config.yaml
balance_loss: 0.00229
lr_router: 0.000802
n_kv_head: 2
positions: "learned"
attn_scale: 0.125
init_std_up: 0.0187
lr: 0.00706
beta1: 0.95
grad_clip: 1.0
decay_shape: "linear"
train_tokens: 461700000
dataset: "wikipedia_en"
Below are experts of layer 2 (counted from 0) of a mixture-of-experts language model. Rows are named up (a neuron's input weights, with its number) and show model dimensions 0-127. Each number is 128 + 24 x the weight over its row's rms, rounded and kept within 0 to 255. Numbers have three digits each.
Before each expert's rows: a language model's description of what the expert responds to. This comes from a sample of Wikipedia text that the model never trained on.

# expert 38
What it handles: Hyphens and dashes opening bulleted list lines in infoboxes and references, plus in-word hyphens like anti-nuclear, and table pipes.
up0:121095124102148119109160124148136163164159097085121121169154107096168142114136121164118143141160104105116099143138111099130132112135144086080122099145146112187108131143124157103145138125122163138119134146127147103089140125137161101128163098103147151079129148067133117120128104134158144114108143077114124150065154138157110125135128094123106128151112135104112128139144129107087101158077
up1:112142144122137088130153152169125173093114151149163126136093115132105083120132105109180121156136141065140123151142148155129181162099114193122119165083082172169130116115156149109142139135134141140110131159115091136127114104162147144108186105139140144126135111139128160107134143149130136158153140142142131137127134126128138099108145126147110117089120102152097122084124135089139160135153
up2:140107063151123119132154116122127123171132151130113102116102118117122131151126203174109132116131121131101154119106135135158144150127142124107145117121162157126083159141143134143135175171157147109125141082126156101096105165088151159101105144157071127135133164151089143122134134152141163119097109151136117110088143126107111128115078153096152137145105127101147165151151135092135105108146
up3:121092134165150135147115135178116108134125169123173139135167115143134156078115119120132110116158085120112163130169119096124092132152121105151145131108147145096084145130197132138140162102085135094154082143169155136134130140114121145123135117156108120104109142143124090136122108142094125098136117120103131144168115140104120136111101147160104074136157105137133149132143108189106099170115
up4:145123108093098120139138135131147089106163098176134095155157138130103165151153132168113157123150146137123116127129123133105147122100128127086137114132124132130165134098126122136126138136084100126084151162134148093104131188077129109156121101122138158127143131100144079194140166103100105149116108083125123145098123124139119134146159137126114174148125087140141120118165147148138111198113
up5:102132132114110128104108135165117161136142120156161090081116132194144116104125121171106067089142128105113104145150123173170130145124129133150159124127165157114172105126136129154083097138127159134119179076097120159124117128119109133161082140099155127098107131082097130129110129127153119107139107119128127120127119099098164169098140094161160142135115144111155120150119135151133137109124
up6:124113113182176106118141184155140131107104131103151118103173125136096133106115129125102103087134091143110127168093129134103111138119103093096089157106177145167137147136119136116116128124095123155122146163157102092087120155103132103195137119138122159119109170129131148139117092122157117120131146120090143141092129151098133143135143156131163102174095146099109128119124116165161123120125
up7:136094102170130118122146163106137129146110120134122136159147121146152108117118115128119163150088170119101157131149112099175139134161106109109125111171141082136114107144091116122153104109162159158135127132153169157098136130137070141097124112092102098102113133112145124136110142084115178090142111123161125125129122127127127129122117140183088147097150157142106136087126105196171117110136
up8:107118139171153119132126139161136102124159142109080123132127078083116102132110134096104145141139129115134121205132148139077137127112091118170128135109104137171115100098132121194116132144155172120151104143139114083161134102068090110152150138127094139085115093149113122082108121122132110139121137096150147148123115136105117132120131141158106150110130129135169125114172159141138126113139
up9:102162103112148119107129087148152141134145071161128128140130154116139139149108108141091118173161162106177125158092136154099146116131112140140152114147095165123123091111095113140087144128125102127168103167117174102132099142137150103121119135138087086138109082139137159119129158097089148153156130111138137112108162118110163106130160145073159144077130114116157119121125105140117152150125
up10:096147082093117175134136128119147121140149133127089154101114137129133133101123167134134119119158102092137148136116115123137134134133199186098132126162171095111128089179103106109152135142145129124112151094128133124135125130144129132148180099170126151134137121166154167082150113172133149114158150080099177132146131152119128125132146155146135141144117131139093133091131151135095121167165
up11:136126112108139141163128118128114109091125146082130105110127121179102131131127152129150117132100084136091143125151091141175122135179157140146145117132168137124095126076131168135103205131151140147135142153123127120093135117140112153156173161148112114119115129151158154137126157150070123158119170104102074095107152140096135145100132120120125128138125145084106124089149147121115121090111
up12:115110107115125129168133108146130135188134136134152122124136086124132136130110112141094107137116135134158154093126129168153151132128163163110109103063156169136109103160121138142102119055154138132139086092103101168166157152114124110096156112097102097085141106122134121113147113140122127090118099129121117182135119116124096107127106124149140143133151119133108139074180109150103116092134
up13:073098139128170111135132133130145132054137121120119152146148089098074098086161096171145127129123138159132170079120114127101148101151139127135167089145118139133132132093105067141108132153159108127164125134114121116130109118128131138108131137127147139116082112138141146123129103122113114155154139178115157147086109131132170151116135108168128081114173129126136121102143160145108139129167
up14:081080114137127171147127118138113147151112112146159152126118109116156105151105198140145110109152105073110148185139075150124126108147120151131099192118101151111121148124123146129134107087163138141148131124142107123142125164123080116168114117168109102148100103183130101123113136127119173150120161085122129128137121122122149142148117130148157136122156155095140143128111099158132103130154
up15:112123094134114137139129091091110133086134133156147116127119160153114164090104160124128111130083119165143110112134148127123139123128131137105141148133077127119106125087105110064097124104129118137150147151128124161183154149143133137074135116135127099145057117113154133134110133165112118170159111105112124087138086137123108138129150100140156155162122099092139113163112150154142075088143

# expert 37
What it handles: Tokens opening headings, list items or titles, such as "==", "===", list dashes, opening quotes of song titles, and words like title, known.
up0:097126156157127113138146151136157119163135104162138166118125110143150161117157131114156082127145147108150120124111104098130126126172099119131112128123106183141127091106139183135096088142097150198119113109105138098171115102087103149153142147164163146098123109132126101112162142145136134153128095105132144120083170149123099171125129120117097118128128104131130095140070104161130133111117
up1:168139112110103129138144174153143126102131135153146127123102132127126169158100090145139182128121116137111181127117151159107155173105125142089150124135148133113116085124128145125114125093133130180163161090099139114139113158133088131122157090120073140123152066147138131109132152130126101148085142173109150109116149136169082127124145097146096125157101143150119133133108158124129088157135
up2:136149103142090156155144151121154144084115095154103086137091121121140096079088104124121175139145158098146099134101127115123109124158124113139143133109155138132142102188097107142105102095151136128152150137120118122133118132120126142110112093148128174125117152138164147099100178119139097135121132123132131122069136183157121112123107182095143109124142136093144111132135084138163178139105
up3:132158135137185106109127140095094133099150120102113116166114128077105121185119143092153119125145152115138093118163109150119157093149135080073138143157093138159159151129095104138103141128135135143086188151128141119096143125118077127170182143128143167124119106173140110091121110110127118098127098104144129137130124127151109135130131151133098124143121130134130133084083129155141141135147
up4:138166072164177137165131111148168137119106158135141122120114149078127143107120087129137090136159102121119146147141134106100123148139128115149119112117151148133094120150111128136146096132132152132126095121114123141198150125118117097133108117125098097128137141124132155130187135112111055148112176070132119134114162126107146113128114130117134170098128116086171128123170126095159131147160
up5:137088122092109099124114107144130142084121143123141133173123153082183118120089129198144149141124124154140145123137151101159152084127140157172140115128143095138125116136107078210154128154130141125077135117142142141132128115111134127137140117133124128134107131123120128141146104099177089136178167142066119117104097106128125120094145130122111097122132106097132122130123133142149154137086
up6:116120107115142123142145086098159108133125122111113143170119099083116143117117148119145168144116118098136154129106100111107111145137138164167128139112142168138114105043103126119113121085103157118110118114105146149148130159147089125105148164156101103145136120119132109115161147175170117104154100171153170112146084151132092127146160121144119106148131099133147136150140160111103151087171
up7:169126109123146123125118103169106117094143075155105131144113147159102071137104150128070088114139122118115139135160144149142118111155135114149125095102109130122124097153156092109143112112145159091116166148104130169125111156121138142123134143112142170111115172108131127136127167148146099142135149129108125131143169110158084125153105120127089078142084096111102097118139146104114064105107
up8:097129101111147129164140160139113153150156164149109119188156146107136125156117160105143120148087113111100099130145137146186169141121163099107118138144097141170118104122146147111089102145107094088098112115132129113153149131113123114103178130160072120152169134132139118173168132115139120167121121092156128144131100105117144124183141144156117145103106110113133153081115124122138098123143
up9:108047141142128097133128114149131128132169113162124113147093133118110131127167150108138157151112122111119116150124116119137133119137151135147113174138154162181135087090149114180099095120099141114112096113174114128140140149133120143093126091124141100093167112133101137125094159088128086100104145117151136148196145111144102122133138123114124159123170163111155158114176119134122108137131
up10:114124119135109143144154134194115123108087135117104141095117129088088118112091119159116119128143140180130123085164095102122111109155140109119117082137176182104120146119140121131097161134135135142118159139107155084102121142142138111105161197124156081143144157131131101138127094124134140132098142118152114097138125142127140132081118120115152172142162119175121131109102138160123147091156
up11:104138123148124124144123168137118147131135177159082111101139085102099081122118143127141157138119116169127116093121112133146092110158137118083133152097126166161123097146151163133103113061141135143090105113147091109096145123096171105143152139128098133098155150109155152156159126153144173082123128133181134132118130116157155089104114142122136145141115110126150174134103149135131148114104
up12:128135117155107149139156141093167134132116174075134172130081134126161101092103110146137129153116110129097123187103127141114127113162134101157139150157104128140102138117118151129154123107156117144173153100119108105112094120142135149089180142141090147128110107109136161115148099081151134057120090158107096129113133157115139132094139130123121177114138158114125122128101175124138159124126
up13:115158136137155130121128116164143108128121184140108165144118138116134138171111111152120105107125149104155136112157147134134134130120147140106144121137104113178133148102105149135153122119114156155079112126155076081099129165105116161129144099153127130157141059129179090147132145153110096103117174099109118137115152131111119110128118112120140078085109121112140100178117137091070133127095
up14:100098133107127122180111143153048088146091141115164085127134149161094128123097143116132136115120112126128141074117130175156125111103155121130105167131143132146109109097132153152156120106123091121092089129136094087131153129102096118175127106097138095097117103099165110139092103141076132157128161109111138123161096127130132108101121135122103149128132114108134130142170112134162121126139
up15:126152152106124121122130140132105150136114160114129127093121116114141138135131091072175133158161158106189114127127119126094129128140079158122142145137090124101168135100143144151121178102102090152175136123113088118156142152104093140154145114105099132085141089103133078154105094133146183137131126157137107156146144088122116109103163131104113102111131157133087130134165137116128151102120

# expert 63
What it handles: Sentence-final periods, newlines, row-ending pipes and == heading markers that close lines in tables, infobox lists and section headings.
up2:089136097142142127130136109152101134096113119113099100120115114141106140108144156143135133101101111120177181170128134166058133107140136144144112113140162082136131118153097137175153118134104124192154144146158104160066145141130137131139094144118111139141112114141125109147145121155171088092171132087152122117102114121129091157154120140106131114186146112105114101137120146133129142130108
up3:146118146129107108096136164111160123088115122190157157103081121179141132148151109141164162150139132202133163128113116088132142136155095140136109125154127136141140138140130147136197153124113132137143123121096131153097117122143145115121105068126084160112139148157121118127139114147075116078115124121102096152144170147139121155117123112130153137105136154087133139110125124131103163096124
up4:142126085095116185111134082103141110103138144154144171135159159124110121139130099115116123135130106101133128187104142092121127120134137117121126143138097100118134136099117152149106091113177162135128160158159130086137115131102150148137116113133190163128121117143118100102127142097135084140103135113116174141127148143140104105110078129126102118082111139078140108073143163168123161128116
up5:224147122153131107122109143094136123086110099148180125116100173135126095099109117128148140145127131113110138140110114114132196144106133123145125116140116117109112167105095140106087127154135113110167151159071186110148142137130112136125130102136120114118152135133144104133143086109127143156125126157128112094087129135126147104154163150121133099133102132120158095118083105108147161147155
up6:129150148127160118133145119087135140097113103134137130120134099109095141141099123076118121121126152100128109152153106143070076130134093138131148130160155103106124149174143121114156097103147121155119149193140140120114104151149085160161137139149131113172148128143142140137132118156095110102099106166074109173081133128122117107066102147108141161142114136116131104104106093150103117110120
up7:124132165103128135115142128106147126134156160079130122170105119128119129138107134136150119118120140106135106065142159128107144149123079118093130145132098116166150102168112138133160147135130065155137165115085077139096158116146160129145152090103101132088141096092127072131148150104153106121105133141171140133135106111128158135115122138163125153091124154108120141120160173171119159152120
up8:157105155144104120148117150129127121111108182108092125112143116130130131135119142108084125146079191117099128183137130102105107133111139135157139135099098132098156143135137145111101122119125132120152154142101162160149127145127178111134149083140108184165126125121135090116122121148149160118124111124100113115054115132129125121138157129089080097132124190094123159107097085132123139137116
up9:136132162076131139146100149109131136155129104137123126165089111133137110169106127158103141136133113117124128107124098114106152139096112143158144157146120124126133157146078126149163103100152126102114108107102141075141128146121142113147136078111165113125098104125125110151142149119125130119147126116134124117177103150144078096155112121159129199186127120098121103112155074179119147102076
up10:126147105167145153124139129120152122137120121148129146131098142091145126143131132169050147133129145134173077131127118115106167131112116160120116178120161088137100134120153092149108128099090120161142123156058110122114101141143141127155096113105111112095152190184139105117123115104112098133144141131111129118163146138105118147140117131108121166158123177151150116133089125157163113118127
up11:122130108115128113107132152114104125103134149115143123108125103107133098151110113093089121167089089124125143053151152128148155126134125157131121122113111097146137148127170091067124115121150140109121148145204158128091154122171132086143146131135087106144111169119149098112145099140120159137097110134115104088113095156118120123136109125148146083099096126154134095177134105140105103113129
up12:135140083118130126128132141139133126124133134120124163124141103116124110133140122164112098132126096102158108117123120182150120110156120152122134099099137123124153110060140103084169137123109130152138133115146144140088144148076097136170141129143178118130107046133128110127133121152138134146099140141137131099096143105114098122139128122152129131176165157183139140097134129194138106067096
up13:112164101139175136112099154156120123152139116119101107159142087110111127124116091092106120152187118105110123124156096078071111140118153125090139156083091160162118135124130102170121168123123137153140142103135130087166170131117134145144137129144139165102135126133119143123147117150115098135091131106173146121133096127136123138125129135120126100140064121166131119158168107103121101107083
up14:121140184148121134135147170141111128102127146108100125125100120136104090120135132151160177121113107178145160130139110204135129125133123091143110152146126119115128154095110103162117164144089122135117136172094088115137153129119169094170098126116097115128140165188121149119142125113160132165138126178154111120149106081147112126086099116111115144131131122181150142141127117127140153140108
up15:104106166152136147149117160118127135109109119111072132134118120098124129141107133143098173125140131148141067104142124091156156116128116104116127132167136181090151133170111107111132150126139129136072092123091153149125066132086141109112161086108132142140133179108113139149147152123145122167153152159106087129144168135139108097154157119118111109136105103091146119118109146145114154152165
up16:130143143138141120117138143126119148118136120156091138076132103106103141132141114095136131097122126139099127118095127113136102150150096092152123138170092177164134130116083116162141139152134157130132143169120115053119139134090088115150138136122121159152111121206133194124146105158115127186134128107134142128145080141131118156125074156177134154118122116114102122132135146104112121120141
up17:155131134157114147145118132132110126126104151125175161132125115114124102138135115116114153128170126121138148124119138152105136147150140153103132143079114148126126119128130161128156175150103156104136144140169138133093164104082144080097136077125068120104159121169122066095147149119126119124138104152140155120124109148097120117135131151174164158103164148107121112127101170112102163147061